From a checkpoint of a small mixture-of-experts model trained on Wikipedia: 11 layers, 57.6M parameters.
Below are experts of layer 7 (counted from 0) of a mixture-of-experts language model. Rows are named up (a neuron's input weights, with its number), down (a neuron's output weights, with its number) and show model dimensions 0-191. Each number is 50 + 12 x the weight over its row's rms, rounded and kept within 0 to 99.
Before each expert's rows: "gets" lists some tokens that make up at least twice as much of what it gets as of all text. This comes from a sample of Wikipedia text that the model never trained on. Tokens count by the router's weight.

# expert 29
gets: "\n", "\n ", " magn"
up0:50 43 52 53 56 51 50 43 45 56 51 61 61 66 57 32 54 53 48 57 33 63 55 63 66 49 46 52 59 39 63 65 35 39 55 49 35 61 47 33 35 47 50 49 63 44 33 40 37 28 50 47 70 70 68 27 50 48 43 52 44 59 67 26 62 44 55 57 50 18 48 87 32 52 55 52 42 60 41 73 51 51 53 47 45 59 42 53 63 56 49 52 41 56 45 40 52 44 55 50 45 30 25 68 39 50 59 73 60 48 54 23 47 62 54 51 73 59 43 44 58 51 34 47 34 61 37 62 60 51 37 40 46 33 39 52 54 35 40 47 36 56 63 50 45 62 56 57 41 44 61 62 63 58 61 49 65 50 51 50 54 73 39 47 65 58 55 24 45 11 25 57 35 60 64 56 58 36 47 38 42 60 35 54 58 25 71 52 59 76 71 41
down0:45 69 64 38 46 48 44 54 56 63 53 55 62 22 35 62 79 44 32 33 45 38 74 39 43 56 41 74 83 50 37 21 58 38 50 40 72 43 47 56 58 45 54 61 44 57 40 34 33 39 46 55 51 58 36 82 45 52 61 51 79 57 49 39 29 48 54 60 51 61 37 44 57 47 51 36 75 45 35 50 41 61 63 58 35 44 49 58 64 59 57 39 53 55 51 72 44 55 56 53 45 55 51 29 39 37 57 58 51 70 38 60 33 34 69 40 63 39 58 43 59 50 58 59 53 65 38 41 35 49 62 38 62 37 27 42 58 43 41 46 57 50 54 50 47 28 57 45 50 55 48 47 64 38 54 52 66 72 52 42 66 37 34 47 40 33 65 45 64 67 47 54 50 46 31 48 49 64 64 53 70 47 31 63 41 35 36 47 37 34 41 56

# expert 17
gets: " |", ")", " =", ";", "%", "}"
up0:59 59 49 45 56 58 49 64 61 49 75 64 52 49 47 55 42 40 52 56 57 46 33 46 55 49 37 43 44 49 48 44 43 45 65 44 58 54 59 64 47 55 33 66 36 71 11 41 51 45 53 66 50 83 67 71 45 52 65 43 71 50 54 48 45 43 39 74 42 50 34 32 53 49 50 60 29 38 71 46 58 31 49 68 49 49 49 27 63 58 42 38 48 72 40 41 63 29 37 63 30 45 38 47 51 51 60 50 45 31 45 51 38 41 59 53 27 58 40 74 36 44 67 52 49 53 56 71 35 41 62 29 44 49 62 57 32 64 56 32 44 49 33 52 60 62 61 52 48 55 63 46 70 67 33 44 83 52 53 57 52 61 52 38 49 39 27 48 49 53 67 69 49 42 55 55 72 58 45 35 54 30 38 38 55 40 46 64 69 54 46 35
down0:45 42 57 50 42 64 59 43 39 78 48 34 48 52 43 52 58 61 63 53 56 51 42 16 73 43 67 36 42 54 38 74 27 57 62 63 56 52 48 58 46 44 61 50 43 68 62 65 44 40 49 25 34 58 54 54 27 68 33 63 37 59 48 36 58 47 49 68 20 25 57 72 51 49 56 25 65 45 48 58 57 44 45 41 31 33 36 54 43 53 59 42 48 45 64 53 38 46 56 59 66 37 24 55 49 57 53 56 42 51 30 67 67 63 50 53 63 33 71 57 71 46 50 62 38 43 60 51 66 54 55 50 56 40 64 22 28 43 34 49 37 62 26 51 36 30 55 47 46 52 32 45 33 44 45 57 50 60 53 55 68 40 42 51 47 55 60 37 73 62 40 54 70 59 52 50 51 61 50 40 64 39 37 53 49 53 62 71 59 49 55 41

# expert 28
gets: "-", "\n", " inter", " pre", " sub", " re"
up11:45 50 48 56 45 47 64 35 53 52 63 42 65 50 44 68 45 37 38 42 76 85 58 43 71 46 45 65 50 60 47 30 50 95 51 54 52 41 50 61 23 61 36 48 60 27 63 40 60 55 48 31 36 72 66 54 51 48 48 64 30 50 93 39 43 39 39 52 44 70 54 42 34 38 49 60 39 58 41 55 54 45 43 39 53 35 42 55 41 53 53 72 41 56 73 52 49 54 53 39 60 43 55 49 73 60 57 27 65 41 50 43 35 37 49 25 53 59 58 51 53 47 68 53 50 42 38 56 45 49 51 35 61 62 42 48 35 43 30 44 45 45 55 46 60 58 68 65 61 39 26 39 57 49 61 53 43 47 60 44 45 62 49 53 80 59 46 41 41 41 40 36 44 56 71 45 46 48 41 48 43 58 47 39 52 54 67 33 48 72 38 35
down11:50 44 45 44 19 51 57 61 54 46 38 49 38 77 29 54 53 35 58 59 56 47 50 53 31 62 44 29 54 61 55 47 63 43 51 59 51 20 56 39 33 50 72 65 62 48 40 59 31 61 53 37 54 54 54 43 36 52 54 47 66 56 20 50 44 59 47 52 68 55 65 32 33 32 50 61 37 58 28 48 46 29 38 48 64 58 50 69 65 69 46 44 51 49 39 62 70 66 35 46 53 41 47 56 63 42 46 32 58 55 62 63 69 72 62 55 48 64 58 66 79 60 57 41 46 63 55 22 48 50 43 36 49 39 44 78 54 67 52 33 65 55 47 48 42 44 45 53 56 53 39 33 45 63 44 73 40 64 72 21 51 41 31 45 53 66 53 33 51 40 65 57 55 60 40 54 57 41 58 40 57 60 60 61 49 38 41 41 61 41 44 32

# expert 30
gets: " for", " with", " to", " from", " of", " in"
up0:53 54 53 43 42 46 52 43 74 40 64 51 66 49 54 62 37 43 54 38 54 72 35 48 40 14 58 60 59 52 67 59 67 48 55 77 45 55 39 73 39 39 44 29 37 60 29 62 47 51 54 67 39 66 39 37 44 49 16 68 58 59 40 39 36 51 43 59 48 68 47 27 62 55 47 52 33 70 46 46 53 30 43 53 52 21 56 42 52 40 51 56 60 51 37 58 42 46 54 44 60 54 67 52 58 52 61 60 55 49 46 40 41 38 55 81 40 59 49 52 49 55 54 41 58 43 55 45 56 48 51 28 42 57 47 53 59 60 38 35 54 65 35 58 42 65 52 35 56 60 59 50 38 35 27 49 73 17 54 58 47 64 67 23 45 53 64 48 46 54 33 34 35 76 69 76 27 52 47 59 47 56 57 58 57 48 57 33 54 43 48 53
down0:46 50 48 54 45 43 46 41 28 56 51 49 32 69 45 51 49 54 75 53 54 49 43 40 35 37 91 66 31 40 47 44 74 37 30 54 35 33 29 59 42 56 31 42 45 54 60 42 64 47 44 64 39 56 58 52 59 43 60 61 63 67 43 45 35 42 39 63 60 49 58 20 56 49 47 54 60 63 23 68 41 38 46 67 60 46 37 46 55 52 40 58 31 52 33 53 34 45 48 51 56 60 73 60 49 81 33 63 54 50 46 44 45 35 37 59 27 36 50 58 38 51 56 27 53 49 49 46 52 60 55 48 53 63 27 42 33 46 57 50 38 56 37 48 61 42 59 26 60 47 58 51 45 53 34 30 56 40 59 53 45 49 48 49 57 37 54 75 32 41 50 25 40 53 59 51 27 54 38 51 32 53 65 63 56 64 57 63 51 75 25 48

# expert 7
gets: " to", " would", " had", " can", " not", " has"
up0:42 39 61 47 60 41 39 31 59 52 49 46 46 41 58 41 52 48 45 46 36 73 36 42 31 56 48 42 63 56 47 37 51 43 54 50 65 55 57 56 67 39 59 25 61 51 50 66 46 37 48 34 42 58 39 67 44 27 58 29 63 48 56 40 64 72 38 73 65 44 57 33 56 47 45 65 67 50 54 55 58 67 39 64 51 56 63 53 33 51 51 27 50 42 42 47 52 62 60 63 58 46 42 61 51 56 39 44 70 60 52 39 39 56 58 55 66 24 38 33 55 75 43 52 64 54 36 58 51 51 62 31 50 56 31 77 39 53 55 34 65 64 53 67 69 23 42 28 35 45 57 54 40 35 39 43 40 81 54 60 46 50 62 42 48 44 67 48 56 34 37 51 51 69 66 17 46 63 65 48 56 54 39 31 71 37 47 52 39 35 45 69
down0:70 55 52 35 65 48 44 52 44 47 40 35 51 44 50 59 55 66 56 55 51 48 71 22 43 37 36 41 73 29 59 46 58 53 43 41 58 59 54 49 51 42 70 57 42 33 49 66 58 42 43 54 26 48 35 61 53 67 51 38 63 38 42 61 68 58 72 63 47 40 57 39 43 58 43 36 58 22 49 73 42 41 47 67 68 31 54 51 55 45 42 26 54 51 32 51 50 52 38 42 47 62 59 54 60 62 48 48 59 55 52 61 58 40 87 38 42 34 48 36 42 61 36 62 60 66 56 40 50 39 39 58 43 45 40 62 41 49 62 49 51 64 51 59 52 56 35 90 44 55 29 56 48 52 53 61 59 69 59 37 31 38 68 44 33 77 41 49 55 41 44 60 36 73 57 52 52 36 48 46 22 49 36 57 60 70 46 31 44 65 34 61